Weights of a small mixture-of-experts language model, trained from scratch on English Wikipedia: 12 experts in each of 12 layers.
Below are experts of layer 8 (counted from 0) of a mixture-of-experts language model. Rows are named gate (a neuron's input weights, with its number), up (a neuron's input weights, with its number) and show model dimensions 96-191. Each number is 128 + 32 x the weight over its row's rms, rounded and kept within 0 to 255. Numbers have three digits each.
Before each expert's rows: a language model's description of what the expert responds to. This comes from a sample of Wikipedia text that the model never trained on.

# expert 10
Description: Species name endings
gate0:151095080188146138141146125137134125138135079121123127099136067159090111150079107147127162158174113093091107142164156093217107128102106100101157110060114160156113100164111190146125141156128158105114190173106172171141173133095081070130140108093093124152111147089174073166127135142095071077
up0:122111180097063083136149174092146130135101105104139066100080140144158099119122154099154111120134159094150109076169190135142102193108131098121166166159125155148097115130152130151060122199064070112138115137151160120080108117098129153183112114085149139141088081150107110189122134184073110161

# expert 6
Description: Prepositions after verbs
gate0:144167101158139084160115128148124166128174135125132085098142113141104156123060093068155109119114080132098193091190117146113082172159049066123155127075157184148118150106142135141135085100093050079150167117195157114144164125165122080119122167102143065157121131122147142097147085154150053115
up0:129167184100138102150130118129115167203197122143082082126188169081134117087132140117128120103136079148138146093125162110133162111137139106184166073118144132137086097125107154197128129153086082146144147125160104100144148084126149076161064127144147107178102089118090147137148172132065058113

# expert 9
Description: Noun endings and pronouns
gate0:176128080137100085105116178111122120131110122141106073088145157161064084147147139116102149103114121118118066177110110155147112081131105159091134143099123078155189160129114129145109122066063136142162125148168124117095053114158201176094184192149148124211098132154102110115145127116162100148
up0:165135107089113115109105178145123113149112116153092072093116124162060119125169162115109175146146141064096083153137163163136094086097134108042125157118120119143146169127131160180096133081095110101133120137176095110087104126187162164114114170168159112247110129171068087114167111133177137165

# expert 2
Description: Leading digits of numbers
gate0:114153123089132136105136099120134141143154104119105056119162123075161136143118153094102160117156123119127128131205116097142120151110137149093128135191088077094117091091122096129150163174205139115144068114151157121055131132090136139112153095128108123170126176181147117098071135142112159126
up0:125134078100156121116148122092181086144166166124078090132164133106093103175166151097094173081107151142129176189100092084130130114158075133100076175111105067145110087154101160127113158118164129170156056139167186145128199124133123113143115125096112155135194117091109094122161118168141165148

# expert 5
Description: Line breaks and openers
gate0:115106124135146162173151163151169140123089104115118099145191154124113085093170117103107117109126125089171133138201179106141122150146115138174109075053192177163142089120120139057103068089099071093125105189092098193136156133151104152149149116131139135137123072104104153129097126115066070091
up0:168114111129044177147139149139099111123072181127080150123107102178138133128135113093083158181125120114183154113094108071081071126131024120148141080143183168176151162105128097100134095135059058072099098146096133142106128118130109136137149155111110101131174095119071153112108167107129123092

# expert 0
Description: Table numbers and units
gate0:192109104113172158119136157187137137125138165136086058133134167188156089187141131066151128104120082135096135159089131136119169147113122141113161154119137086170070084122128139138108095093139113137114197137137105188120063160099096136172105194112139127115047121172120171154136086088149134144
up0:094117127129103137127147122099158157116174076120158109140110108111107173161218119159122096124190057125137117147145145107106085117084123081105120181134095050131077138166120123121124130098149127143111111133170072160188087104156044133085133054161145110160204128110143147116133138134099091093

# expert 11
Description: Institution and place names
gate0:083159128176135111140111138065158227139139183136134128123122145152137095144145118142128136087080193142137026124161166189063125136158157070138069126130177149154128129102129146155111148168105162152141164109077110135120156142148175157118100061144126030151137140080169160170125130108099094179
up0:104120150103124192103152194148139166118184099153115142163152157164121150136114126123123091072170079126139117165117136112143124061136199105152101110057127119114162166149154147084166099118132203140122083135131150113170082132098187163132101144094161130122124113150103178154073065154155133166

# expert 8
Description: Inner name pieces
gate0:154117163141154098163177168107094124158099141141108175147175170083034141147169111096099138114111102120117201168154092130130130110068135055192146115122158102119150171130092110144195061075127091146143153181135115060170164153114138120145103161119107146121132122132160136099165116165130092126
up0:128190135128106101119182180105126104148162135176147190148136113133125076120080124134200199060124168118107098126131102139068189141109179152119099100121068150101086119156071087099079119098136156169137156165141161132091077186157123117114130162128162113142152126062131168072056123178149142117

# expert 4
Description: Capital-letter abbreviations
gate0:168140119095185112153157134103112150130120114099149135118154149179089164145153101117118163144148187162170204184142088121122139081134130149149143083100128120109182123142117100106106083119132161055118089105122167083180091079112121142147140123152111144158170096121129110107123140123121093112
up0:154099115101143116166113118137189170159128155100131113093040163140116153142124158118110173184138133099162172121184110114086101116116139088136125089081092193099146128120127100142089150127129129118031142134132157195123152098123074088080133068127134149086126086134112077149111161114079135104